config = dict(
    hidden_size=448,
    hidden_act='swiglu',
    balance_bias=True,
    n_groups=8,
    groups_per_token=3,
    shared_expert_gate=True,
    tie_word_embeddings=True,
    max_seq_len=1024,
    max_steps=9240,
)
Below are experts of layer 10 (counted from 0) of a mixture-of-experts language model. Rows are named router (the router's row for the expert), gate (a neuron's input weights, with its number), up (a neuron's input weights, with its number), down (a neuron's output weights, with its number) and show model dimensions 224-335. Each number is 128 + 32 x the weight over its row's rms, rounded and kept within 0 to 255. Numbers have three digits each.
After each expert's rows: "mostly gets" lists some tokens that are sent to it at least half of the time; "comes before" lists some tokens at least twice as common just after its tokens as in all text. This comes from a sample of Wikipedia text that the model never trained on. Tokens count by the router's weight.

# expert 57
router:118131144136151127149105124176186122146168118135140141154132094157121162147131140109119102106126108152126118165050156096201142031081124185126133136105160087165129152067087171095090198059131151141165104097185136119160103151107129126163125125178141147141165133123128164112186148107105109125103154161115078186183101098153168126162112083110
gate0:121177163083051115173119098116075086175142153120113071076124164137078146132110126176108154121148132123166153067108088107198135138111182129137113138092099113120109152088090164064103114050113130081123107130190138129123125168109200140113173140120086164150192157143157109119144123109196141159165062127108122151118127093097119099120143062127
up0:068087124150131156146112152145115079092154120110138175149133098101113105153095179126178090094185119137101141177164137149142129128147148096093132197143169116122129159152162144162120111038150132143114184117152198087128099122138179152134171104121051123119124151134148131142123156135134170153105211139083082140134178160159132094069143159118
down0:144093066140154193143153136176159097077100218120133154115133157134084056111118147099147131088143079135152126114139098091166147153177096144135153109162154148123124111083123131120108107135156140137129115092143088128164132119107126147101171169152160104130117116089113099110079179118174101108124093140113117171064145118148176096136115143136
mostly gets: " George", " David", " Michael", " Robert", " William", " Richard"
comes before: ",", " (", "'", ";", " University", " County"

# expert 31
router:122044122130098111119153092113127134105157193090130171156094127087124122104103120130109072132143118110151148102114195171173108131125103121086145110141180136176142162106151149104114146131064138158166128084066132115128122156077140110159163160092129107164123106139119214076212123066108125123144112167153144123110112179112128132133079153118
gate0:120114124100149147178177130160135086130155106166135196128078124148078140149123104135162154082099144152129146140154156143119136143085131173160181179180105104114101093115154132086097108098124144136165082111162139142162125154174180124122141125098112146134160128130128125039123204127151120112111177178112133153132090072087137147184143166153
up0:184061139152203153103141157113119171108160137096072114103137199149123165145118129148133152141112134098172132153083113132168108104172076151194112134124176089160152118163097119138118093138131034060140065151130085109115157086118150077168141105141056071123156114094103070150117133155131163172123150159065071123122163093056099148096165166182
down0:115130163130126127128101171107156129090082177192107136075094111142153128087097122085099150083130154140107087113087138152096135066151113114125107149135098153165138112109119100143154165175103139120133109128094111158176166169085137125140159179097110194132145117109133172119117092133112168122151164126186149128160134067125078153097137141110
mostly gets: " six", " million", " four", " seven", " eight", " five"
comes before: " |", ".", "0", "–", "%", ","

# expert 1
router:147121104111098110148135125125133061139115075102184081107127134127161106158145072085166203123137155101119179085133140099162184121122176139065090141140134126090080116112201146169177126145158114073067112134088080067140141109071085168138074121108103171168147114088115060075125117136143156156157057113113126138092147119134122139135097143149
gate0:093154125159087185165132098144067140096125109125166160143127117087120075139125119098184116089144048126098093094099090116110124136174124166114111208091150129111088122100161141066201154159156165102111136160128089134157112152220091138078113080104121125136138148106146089097147113131138152108110146120139176134120097180132122099172109136140
up0:133166141158134100126191138163118153144109116104129177168115112089176172128126090150120128076133109124107097107183151151093100167156066095140079114113179096083150168048165134088099154110145121112086145174104160122109128161075114148166109113197155108124122111120176148124161108125100096147169170183198099157110141104161124079145138065080
down0:079135130077131124126119131130156136123101141087107087104173068100086102136075119135079071155125158145162195135080105136091179116092106158162140134140118154102150147072154140123153081146143116144138077113091140173116106156080120106124149146080110136097150067169144103100132138173129190151106108100087153132152105170081140127138149130120
mostly gets: " d", " Ch", " ch", " Fl", " \"", " th"
comes before: "-", "\n", "|", "The", "==", "In"

# expert 55
router:116115098123103133150113137096175141127148127105129156108184149093136161193137190153139124145085145111096171154086113095145103131107119086190106142115106106137165090130118109123154114178139134121161109179101186187106163128156106156104157090155138149093108189174145135126118167128153151113111106151104115068135177175108108084138176066108
gate0:153141177154106113149175146110097121117093095076119089138146160095140144142100192111135118131122173163108122115099114143122119124160156173097160141101133177105175089114111129138167098145142106087054084165154169155206107159162116078131120110115170110108105132198094118168150162143215161137125189117066084092104124071108117137117120081132
up0:108152100176130163130134192099091146070102126113114162088186089077170097178064115083085134154114172103177162109116152109136158068098124137107097101137091172133135119171138176120110082072100072196141125163121080093092085141184071118101166121081129132138167141096137195102141103111119129119136128143097155151185152119077112101077089100154
down0:094137155061117079112135126166107159101140182152151094118069168100145136144133154141148115097139039134108182120103166203162118106154080069174155180157160098177146159080141166127131156101141118213136068161149118093096113175112131092119167151132099098102169173099137124093100113132134176158137065101183100082127126085156153150137102141094
mostly gets: " and", " or", " &", " but", " than", " alongside"
comes before: " the", " a", " and", " other", " his", " which"

# expert 11
router:125155161170152180151148142127190139087046109178110151100081113141160118111125079075126097149165114122118085188152099116168117162146140129174157137092110110143111101089144145079079136175120202147179176105162092115166086134145119128115163090160111116091109141092110185120142178191135121054094162148053158152181144153136117157174103088147
gate0:136049174084142125127090140129161133155093149144069165105097100089096150096111098124127103021082115202109105152156191078114125197135074146147146133120138129159134057136110099164116077072093133123167079164149123130154156156126176134153156143180140115131171116160154139089092135112125113111161125123106173116068112151099100074106115118094
up0:096123119137100197135097124141162137094128093112130068167094152103145091097123121162169091114116136153159173131147117084142123136191114099194114077137144128112100138111126103085124149123127180099144185103124108134088115063099133080108135077080088112188118126133158139112105174132106136106119088219136227137096135137106112085144091185148
down0:190119088157169173172121149118137170168078104119114169120088118122134163141133166114119113049077068078162115097062085161111105113119150123101157140131160139170158131074139165116160049142172129148132038089149107208074116125217156172078123066176057111082135131155123149133162137105123140081161157202153191139144176140130153148156126129175
mostly gets: " ITA", "',", " BRA", "};", " GBR", " ESP"
comes before: " ", " The", " \"", " A", " L", " K"

# expert 24
router:140103108089165109131131058148115077155179180107138106119155151150168098132167133180120122180145087102156141081127143091117137089084126127151134128190142112076142153144130091158160155136127066103149095186151116090131151135039170139126179023150105162095097143127111109102137127158144132182101152075146124144138113134137082168076099146113
gate0:111098088061099107111136097124175112167124170147136167077143120105121121144080133135154119178171147102146166108136138115176082086103010135087170130135175120091159127170159171138101119087137110089120081120176154183079116151134108089149161152145125111111163156109132120133137106072090177129022141119113123122140075160140038119139145106119
up0:163161110150173080133138105097101128079105116123154203197148097112123079192187167142106130113066136093100115157179091124129208029092131154154198069130147049155120159126180137138148075139133111081117123155139166184166083129124089152150122158102113167154120047135155133110044136140080142175206098123109173140112155141082099102133120154169
down0:096151131124110117129127136124089109107122106143111136158098082148167159144157172124076144070105101070062107092177171080119139139133129087126128135129098163069175140122114168144102181114108126145076109152136049131106124189124164136135144085177138135188135149146155145113117097131052108151182131144140082086138177124161122136100099092138
mostly gets: "′", "°", " −", " ft", "–", " ."
comes before: "0", "5", "1", "3", "4", "6"

# expert 3
router:118135114160129121123105139111119097183101144101107117121110142152149139147202127095112165110132124108186151118117095115116125137128144189134165084156123146175123138131134148147195096150166099111140145104118165145152150088056156155148072125153174171088170111117127196149118125182106112126119098063097104099137166168123148144178139084142
gate0:105113107157129134051101169078193113066107178136160094181106139126103112186191204130088115092135088141111073153105110153078137112092097115124120143120098122141096164147134133182131131161143093148123112083154179115160114147120131110128112139110160085088157158084068204151136144118134170099128161094079122163113100151157112089137093095160
up0:126143153097135057186086175134119157172139113127117104174130135084148070154066070122136111150136097125189170124075118094118099098123076134165091105150161109092164124108141167119147118089089138185103112119133120074113119086142077105161132148089091136114076110139112112112134142125174194146179184162138089062139122123091126115146109121170
down0:154190121092145153158140100141142098120185092181149097131148087134142180123104093156125095100157134150138109164136110138065151138156145043089086150143138151126175128118153165139164188130160129107108192087088154106144150066120081124151136146094119105125149124089141095106140131143140173169078139120146144154154105110206111072077151132158
mostly gets: " known", " built", " Died", " Founded", "born", " Spanish"
comes before: "9", " by", "8", "0", " in", " as"

# expert 21
router:173133112154146100142140125171148058127114148138112126073126122129083104173131091107139140132113162110128137119112136144108123109116122094153144118129155111125095091141091140138125119136164107094069113139111092164137142128112071071076154121052157169120161129043090141103152168097156163161122148107139148081171199122091154160143119063109
gate0:095120088107108165136142107157185152145141095127132066127087098142131091199210085081164135107115182119183137142169125098131122131159200182091082065108155102117130137130143163092143175103108117121144129132102127132117112128165227188156088092062128109075077187159123135122178114161168106136119099110135108147149071150126127141093196092166
up0:131099081156043107052134120184181098112100172127132088113154119191158118099144154104078095131086142162134137118117169129130135174151123121161181099133125176114155126122226110122139171143164154158048068177096131097133149145148104160082129155152169106112146150147148106147146131083118188180097143158172099101124125088174144124114145132115
down0:064144078150089117149120121119120102161165091125138126146150163163095143124151144130118094178135099155107101065166135147122149068164146127155057141131123133115109158080183094073067133147116068153164134130192053161126151120146119142107103083174163082113154117111087130137155071127203122149177122126082107140105142169152145130099101153124
mostly gets: "An", " An", " Original", " television", "Personal", " Family"
comes before: "0", "9", "2", "8", "6", "7"

# expert 27
router:123165119086077119107098148071125150187149181081112117144119098159152124136119136086067146140137104121085117144128163187160167062191106136122054104142139131184079106108167159123112168146192131111101084151099159127134132114103133141148062110124109115114113134160098137093120151192112161143109185127103185063113088165120127164140107115084
gate0:122161145111153194102104148092179121158145101119098139134128116144058145188148115134075069112163123130109138140074154123207101164137116162148168112119149152114078086087120133117120147181133135072142110092085092169196067158067131152090140037129107115203181167096134130150152128087139142115104113094119107120120125185089114128167155175109
up0:134153170100151167135190145225152092100119181151112090164155157130116151133130130155112156118142100186043115132126106070154085148204113163162077110117148167088135123119122096140149078167103144101172126095169063155157105137094139142091160152135165132131124115188133164083088092136136088110095140142128059146157112159126118147140191083109
down0:155121123114155167139115189093110145147162111089189125134121116132102083114160082103098105075157172125103185122164113129157202165118097155098218118171125109152138116175096169121182061133102158129171128121162148170068188074145129068160132184141129106132137195109174122101144165093118112168150177190178093209096116128120135138111101176140
mostly gets: " served", " used", " played", " worked", " many", " includes"
comes before: " in", " the", "==", " a", " as", " by"

# expert 47
router:135124124109094042147150164159131089149157131127163132127130151090134134128154156081064140150110095042159116057091141136110134111194116104079156139118109104153108118086110098082148157136106158175103099091143134099141166087118117082131129098137161124157122126134134130136180140068164129139069094133120135127144093144091152125106125107143
gate0:168107108114088132149106168137101140155125142131123167109122122128144140087183158133114143110095079155155125107163202110120109075178111062111125145051156175097084148104123188108112100073143141178123124099121113122107095150128112128119132126141087136176095121154142077087089154065185115133105087096177082102138148065095118123092125126098
up0:145095136102148131097124127154080117155169074133163142114088134092155169170118138124065156159085202105175120118120135153124143110116105117123222096112114050065133199160085169119091150148163106104126151178116131129100135185118144139103127100084068111146144140104127107085109145141116157141156131191138064102144095096201063128153128122142
down0:129152134111131123103156104112137178132143146086152056173127143136077127106087119147103187031133148166165121102193119100145158123160156126100112081091144113099148134164158189145147122144095141188053142123144169129167171141119110103192164103129117104116115141143145092187114107113106139148110138119128199145107128136084151056120140116138
mostly gets: " one", " because", " what", " each", " some", " another"
comes before: " of", " and", " he", " who", " in", " which"

# expert 60
router:133137112053087109169160112036145183154164129152100130137135138132129100090153175119139145173131151079097155175091108124154166103122082137164110106065106071131109080068134145124109173155150160109079160168093144124074091166152188091135147065122186119126111142138117188123143094130105129103115142142127172096106135148195112170111114121168
gate0:120177153178095124089117126113168092130190126119126121172079129087167133163126114069109098138158120178134205140064100081106172080106118104156127163136146122168110114132152092143112210140114095060098140148051104121128182173162121115153148110201131120123150032111105122191145088128102129142120129155128184075106090143152088176141133059093
up0:080136171068147167150189091163195168098086124112134130100081148122118101083172134088138124118116121174142102118123133128124052171144097107149105116202124117217105087153117126081145150123075105098073090137147075085145143119098097084127120060092149099122115176136063156141136167157092139105069131192150062150072109120109161149115126156051
down0:126137149130150135158094110165169158102112108177115074199136121151072093150157102108087108137183033105105166085104080128120089088089130113150154163192089086135120188163116150122148117215170141089180112060150107113142137122177129084177124135159088112065141155124134135136131130156071165141119087137153139129180148080063099107112108123109
mostly gets: " along", " However", " because", " however", " due", " According"
comes before: " the", " that", " and", " to", " as", " with"

# expert 26
router:121146086149135137136121119135108166117166128137124152113136119169091178128076125131100169106161171144183169124139115104087115098165118150101117064122152157094128092154198100104186086144100121103104159105107086126101129145158171143091102164078189104140168131123147006183107099172114126145177152141134076106102087103192122136109070204188
gate0:124134134126104122146154168176081122081110128094143148134136149148122097124177025132123107152163064070141130126197096132160168107152080185121105129154129142119151126120147129148174111142146076123142125079136170157180140094085184144112052131113115091173160138121095151109102167136177119147174100105125133091118145148136125102122081127143
up0:121130127137128218122099127093123175120118116118110141187157122109146123115099182148122098169109135144140114081143071132148105110125135093184113108134157189124141108120095095109184131128114171142126146139123086152105122109082079123137107066131121150049135104172058123173111158055143136124115125141147168189093090155191115060125181073070
down0:204079109146118201111143123064177183154146100136192121155112132082131118018076120055149084118143227072155103130125080128131125090139124120122087129146173143082128080119076110136196171099091149141122179117150168128098113041126183105153136088131114091140121090099131135096108125179160148117080096156162082114125102145133100104154119156121
mostly gets: " JPL", "See", " population", " mon", " ins", " social"
comes before: "|", "-", "s", "ology", "es", "ic"

# expert 6
router:102160114116129082146111120164125121101179167161147154124139113114088147137120146107085149075126146092112103141125155217121078104133153162166127131064143145178153236108153107148113131110089113114130168134096201114109200090123126125200174117106187145115122132185125099145121126114152178111127104166178127114099113104128150098068129143145
gate0:156150121058109162067173137149124076126149115102101159146149132094092119213108105201118096095098119077093078178153115109144141161172168129099095184173156104109107131159105148092073192175138075170198178151149152135104131113124071156126114063127149122133121148103164116082136094102102159164162083188099112120171144083143156108114167151136
up0:179121153137142151121142181102126136164095091161128113125130103103118082145149103092112122146132164153144058125132137140148120157103123096148084196192109098122113119117062124132059174095155153133132149119093100122115187179087137079125148129143102124197100211103143184153101120131131077154094091146185122149102093119135157123099115147112
down0:078123096128157104175099120128066134081129114184137081154161092096109123111114150110106132128119094111091103127186131064136141098127170177057072164120120122143105108150189104112173144115209087121072127119094155119146101126141110085119165081166138127060169132176155161106137141116157130173161137127127096099114134119063106121110137148149
mostly gets: " used", " \\", "α", "\\", "},", " using"
comes before: " ", " a", "+", " it", "\\", " \""

# expert 35
router:124183149170131140157102054105126094062113128091113176164102156097163156122111056106060134163157124131090090151177154168151136145094179114150088110178118151127161124092146133167107136075126111152125090133180155078148084161201108101107138106174105154136140129103162118161203135133106113105179128128147093151139115121093137131154111127107
gate0:115150149093140146184124097147166189148105104113150143130118123092100174088159169131127132164196137172130141174177131098110162108140170124132124096102070122134098144130141127143210118121062132137143099119180088152070128101156095085102098105086158175107135167120116159036158192145184173149155090116154112080133094094097088128152171192098
up0:118197121170078188141085118080095096134135140138128140187120153103155110113118151101132124109162145135129117167120066153115070137183097128154167082080143163071106075159110081105106098143071166124163159154158121118139137015131120108088123147141108188136118177130092088124144120141145167106152128132166094124152168147152072145099090145117
down0:079117107224162166151162050168151082100161119117124144072160162123132143117158145160125104156116071085155063139107110096188078148125115094207055066165160152092111078201140115123094134144077096124091064175137102166105158155183152117151088086082153173117111108078106119078144121128095149150146132098127165168138120078132118081137166117151
mostly gets: " Racing", " Night", " Label", " vocals", " Star", " Sound"
comes before: ",", " (", "\"", ":", ";", " and"

# expert 25
router:158105126097164163184123153208144094167144082105115152092112153127103080131170053095110103139140121186150123159136186121106130131149120081084134146143091098122095141138122109162123074154136100077119128109139164169106120143129078132118197176166211126128215132109123170043154195104167166168106067125129155090162162161096184115147088126116
gate0:142086089053094107107118129118082142124147127077166109127074107122150139107098084066066136112086103127143083149070097169114127066182169127130119152116148117122111128117132136083070069166119186137131054127116118109176171122147167149063169091115109138186121184119145106071120150138127177124100140056100130117141111107123181103136143116145
up0:127166088093151182125149098175118134123135104132159148097122142111118139090117165132061182174097148111148125177170099098062102170116107151096120154088113124105135127163138153174120110156111136132102139140165080112060066118114178139163156111137128103102134193147201149130144092083122124175139176108140138129141132105134129135168037123167
down0:102139090102143133127156116095174093091178127100124152072133176105151196110105079076125065154159130147139136163095101119159154153115129184121068121109111121178066115123130174067143131097084115121130136127113153108139120099150125108121115085154111134082114096109115093145131166190176124149130198140123152076130136134169137126128150101077
mostly gets: " Phylum", " a", " Binomial", " Clade", " Animalia", " semi"
comes before: "-", ":", "=", " Order", " by", " Family"

# expert 15
router:117164140149164133153148117113117134150081101180134146080168111108142158141130157062082153156138187127122128142176142177081171158133137071114130089112128110126129159144137105124100156090115107137156104089133119147132108187163150113174123127130138092084116171108185169061071100177107096120178131108173095075156058079080150164190094154146
gate0:159148121109126080058146158116140100079107174125159102145130172074116168120149152153105094139142126137176126085187141125107133168147168164086159128110159101149092143132101047100099106057124109143124152161095162139140089138191147113110115121113167113108122147136118188156144080129108139144108102120187113126179168123130113162088140082137
up0:080142116093118067120111122140186167076127176113173157122173230170114162041179112153169179147134132067197118124177087084136111140125154096163043157132161087116126112099168157105142105129146126144165182151049141082125140126131111148176150053147127064112091153140117126161177191106141151175072161115150144145101128158150141056122154119124
down0:096102133205122185081098119186112153035073195140138114089116148154150135148175131109109145134143105103157145090146118142147129118104124091142146107137113086153143136119128172136144074198140130137187137098093153098118100122128151124130125117157157105106118151053147163169103053100140148170134156104131128194163116133111169115095116166103
mostly gets: " %", " Succeeded", " Votes", " Candidate", " Prince", " GBR"
comes before: " |", " ", ":", " \"", " %", " Date"

# expert 54
router:131118123100096161201068078072177121130116101102124149103127111136111152110135135159116128118090167071140080149122102119168103100104165142139083148095140126119141118097144119091055122195164158089141082125188100137178074124066122070106142069180104117100132180112090183161109113164191131124096110130105153106132126149135154120169141081132
gate4:158106129104085123146085126146113105133162167170106088183062095132203107082156113086121146171128114134105094132130056206164147121084109185094131203201122096080121103135186106142186145115112141195135167164179174094091119138170138104117131136078077122202075105174091153093080088195109122149099073182129111157165133128105146171117126086153
up4:099169107128210096111157181164136153171100144149124171119094129122117151121173090153109118119124153138076153171187114197139111176067123165107130136048096089088132129118142144089156148123166136179177172086103120106095137062137131151157138143165103105131144155134128163070131081139151174157146115106087128025091077162063161182127073151172
down4:137156112120129132148062132130131102094132124137175093145102117061119110146102143131168140070077113121100111125190102157143132177106119102144113112147107141139116091114124068099177100139097155138126112137195131216091148143169147130127095175151039158132117104137134133096065085110101083147099119092123089113087125141113110058155207086121
mostly gets: " at", " against", " with", " between", " by", " on"
comes before: " the", " a", " his", " her", " an", " its"

# expert 28
router:096123102211089148184143048158207098141165127059140163141141154129128136114182121142071138156083133111136144140152185178123158184176164146121135086175109167149149148078101116168148078106155081106146056122138146122094066108181156042124126169129141155148202112164138100101152104057071119137081107142152142169161153108082093076171127158065
gate4:062090143128103089126119106116152108150095134077126149123113119154096135141159159149127145160145143122213127140113159129168115151165127103122120082117097188064120140152096133148116114186138113109109173203141142127161149137119132243083103102121158141100129157109056053141120101174128084153154169130091141106144155200084130148127155127175
up4:176095111071128122167101130144141111095126084081142085084102111154108156157136116127110104188189098071184146166125160121170111051130107079070082146104096122121101117111114122131148085087088109174127108140123107099159153124135096108112130128122135134107148058155128128161141115136112084127077099146084181133071147080114113145138135182150
down4:108109113133126092118130171090179177117154089137135117113112175159164113135141071145085118098167202064181107150125155097113075108130064141137103070181107130157124145084135139132120122117120117090054167117096042192122130121082097156105102168123105076088098143025137118113187166153109099110107114144185088157078091113093165141097145065176
mostly gets: " development", " education", " research", " services", " construction", "ability"
comes before: " of", ".", ",", " and", " in", " to"

# expert 39
router:165152080193131156152176154168125145156134134114114176128134131166109102130089162182131139170126056117170122205144161091088122097140155093118147096129095146186179076107079088161174108124123158144121106082095130101123114112203109115115106200079173092093126157132161172172086116069125105129161062157152119129151156093145164143099186119076
gate4:168142080146095119136123153128135147118146086130099150118139115119127161158085090061150074178162169176166161095144128123102138178149167071145114111054112081073119106096134082120103119119126121148119110140122132102143134177163129091135114141165131124158112154105197096109094104122110154111103118064208131120155146154066160099074084097130
up4:072107183189104110158112138196164157151052130095129115163113086098100170125180109064153145155144138084120139147156085209093097112121166152146074149132114122163118099156082144141082185178147103106160168112149157142134113151048167141137120138146150096095087122194140105151131174157037146152109137077142118153150066197149147097134163079153
down4:161132099141130118120144077179138108131095142147130126072111097120139136179135070119096122092131125126068131159147113174125176154183105086122075199114139154142115135000141130079119112174108165101053185101110175062124141084175094154134125154129142205141126077144171126084113112099118141165153090142104107089164155151052157149095155116161
mostly gets: " This", " this", " It", " JPL", " song", " film"
comes before: " of", " was", " is", " has", " are", " were"

# expert 38
router:074145139091122098064116090165079081117115144154126179148159091159171091114154126091157151145122130063116173176109209121132131155093097091101186184133064131095098095129114124122145144135162180104158117132119181072144118136150150130088127064165107137112155166081126115151097148179107140114145138125130066153091122119124067114063158129124
gate0:170132118138169099046095129119063083149144153154123107127133128159158115133161147188162075145141113113198071144172143103144157052133088161183128089140152099160108031125115174075139146071115102117192150154081132127128158146205144143088084133122108131071159148103180130098112121144094142137148164094104117094148101153159079120148139164144
up0:099111138110135088165088177133163070157131100042124147131110131114142194157114089148060142075108146145115172170113074066136124162200118128069122099111071121108100143074131175097153139155100097091110174162058132157084157143068163133164132113144147109123098113147127105088137124119135177129134129161173140152155100147160136127072123154115
down0:122130169105143170175087092117128076164135102115096112125089126158180102110129194149125109113146163196139178084121148136189159116114116106090139067158162164186124177100161092130182127153141149154120134142120135156135049155121179083080123088156160142180126152120132174109157136110154092142148142119092128199141075174058142145133137132120
mostly gets: " \"", "\".", " “", " (\"", ".\"", ")."
comes before: "\n", " The", " In", " He", " It", " This"

# expert 16
router:046115141146088134128180146138188114146174133156182148151137146142123151128179112116123164114105115150120148096091111107138144106130122178064108117083121141139114090081080140105078118110119111138136117143124103135155130097121136124158109150080155152117112146176132072146154131111109088168126072172121089183097109098146169095169132118111
gate0:115141151103108116089142143160133100109148118169140177145102133062172144130160129171138073115164156169111083150110094093128151126117080186125143152095125096129129081140096167150108091107148152101142114155141080090110090220118150164147138124160082192113091111067125101109115081127148070174067118070124124143133062163172149174153091123153
up0:122092205155085146140194092152180143153104100114153132151079094109130156111108136158133156165085111161167108141085088114140105144084134152108216140110087157136151154182115120088135101179141154148079115132154102136145129146091147143102112084178169142148146141166120073174100139106080136162120150127088111146118158107150141097163125110173
down0:111157048047162028099087160093092161170115126128141099119148107156065133128140117128119132167099108111125155074164136101114173112182139154129136163163163111131136163116132124162136140074120167078095144159082099128138175114113110114177118175155117136122144119149096151149139126137152129150119078168095085145119116116061071121162129086139
mostly gets: " him", " women", " she", " father", " students", " individuals"
comes before: ",", "'", " was", ".", " and", " in"

# expert 62
router:111147137133154191175115132092113142134145143124161158141126144116136161092153086181105131135106131154089100144142122158103102072158113168135147096175117180156157156108122095150130130063093077138161161123163110144173111172119201065096115103095112141118127078094076064159173100117125053095100132116134109144139053120073164083152095096183
gate0:130151100055114072170127076121102161083138160105080157169092157180160090111140105145155137176127142127078201162170140101133034124075134143144129138156063095147153164122092099130101107111171088128145116147094116066144154137134154133093185139155114126148141145149140169123171176140127160093088146152088184161101107136152078107089166088116
up0:106194102119140014236153140148110092132135135148140199085161100101095167058111070170118149126169118128126120180112124128065152137117103068118172085112132142077117131105105112105132184156187117150172118147146116111142145142189136196117098181087109075161126109108088152141156146184102042188175178184103118159155092189118114090102135166135
down0:141117175173162140159192108145115118069107182052163124113117149133148095089130103117142109094152131093102164094142155042157131113164106145153108115104110152098097147138116077105150157064108082109100121176171117184135136135145157173134098115154170114202161090095176075094126135093120074123192119135146137116167123138133165095153122193101
mostly gets: " Miller", " Jones", " Johnson", " Williams", " Carr", "adal"
comes before: " |", " (", ",", ";", " –", " ="

# expert 61
router:171142133152098169140139143156135193157079118127122177134123138129159127130125104083138090145174179095127104111087092140133152117119098120143118126147120074140125070141115191178105164083161106152145078109109115074175136060135132115170127107116125113117163103080167097129108102134120066168157131114162171135137210125146086155136157163098
gate4:126099151176105202162183168086124133130093138116123097130053104152116147124161178167073109145171124104187137094132146092130113138169169126106104174164138159124136110099131117098126196074147146100142078166123102067203128179092159091037130106145092163166193138179176167147109138126138157149147120089136106104162061213121118078148078179121
up4:146118122118120128110143198141131170151124166158104154141114178146127094164106141108093124117112109127158168168104166180095079148162178112124140098162105158092119163112098125146119140128082131116076109155076097163131131126083177175104105090099151155094188121131101180130105101107121209185136113127091107113150113090156202095085141119123
down4:144160178139139156134141180185184105143108119126143096146163125157161135050095118166106134145116144105050109089167118120080150109137110125138090150151104096108134150192081087060117143098128049144106086099167142042106159078205156076114152166146145183132086141161179164116131106124175162059154094144136173111123133101180105085111093156104
mostly gets: " =", "==", "====", "===", " ===", ")==="
comes before: "\n", "==", "|", "===", "The", "In"

# expert 13
router:179135099094135130182130153127107074142099123039144126162131135127123120133127147135113160153147099070083167145137138066125121084115085135137171170144103139093134146201110132181170134181124166081088104124103199157125133092118133084099137117082152056154115108147121128102173136183127116093099172165151138101123122165154099150173092137112
gate0:131118123110124192119126160037138149064089100077112185158165098136157088147093116083155124140126116160087167116105114158120135093073100126098104145099145164150119143110167143121109073131157200138086106120079136074117184142141102119110097162094143124161121099139123114122146064147110135108085130117090163111203132127058105116132104119171
up0:111135131151183100122154091223116102130071114138120133155136108128098122171107192100144139074150139158081106106109124172150144134081156093153153160139162100090135070088134134059128120162061075167098134124098058119116142156130158167105142117190131131112154156108100112140113080097143073164111138141167134112153086199129130105145109141129
down0:164132138118124148079128102106111147176097140095124100148068122144132159212141099108131108120150151097078129101067033164082106120098155090148107170122111126075127113224182089177140095130152160102161112103087115174093129115151140107108125147094194111107087143098047061143112110111159142166133121190137090157114121104166091157081137123110
mostly gets: "′", "–", " −", "9", "_{"
comes before: "1", "2", "6", "7", "4", "5"

# expert 12
router:127086110093114080149123161142151164153174144172158135181136128133144143115124153143160150069131103056104145111138113190118109102162120145098181119025132138129117097117088137128151114080154214087142121121155177184111146169086135075114083206128098119106111136156079170133202151137107174102158091140135136147145081160128154121145092146122
gate0:184135080192107118116145122110097106149188069108218138077151101075079092122082142164132104112134172140128141143091109144136130078126166161117100169096091122131085134116104135154074127148064162204022126109122091174102140170124111124097061128064183163154139078133086182141189140164068137142076114115103103113124068156108184130167122171185
up0:113118125122181175108104093145143168164134120138088165111117091170138135167143180104111118172165129167103159102155155152129120146132086127126247102103151154094143108210155079080109134090102154170210140121116166073103138108110192161116154095149092163142038141114093146120121142115123178108150098107122111131115168104172075161114114109116
down0:144150094098081088124139162146122089146145158148093109150090085076113109148079143113096124105186155128117147131084090111124131098059194134139098109114109168155174100142080133088139126150147173142085095059076136181144118188133118120065121193099165157091112133080099184154106131151059157085157112170122060144170114168160188131126128203103
mostly gets: " was", " had", " would", " been", " became", " have"
comes before: " a", " be", " the", " to", " not", " been"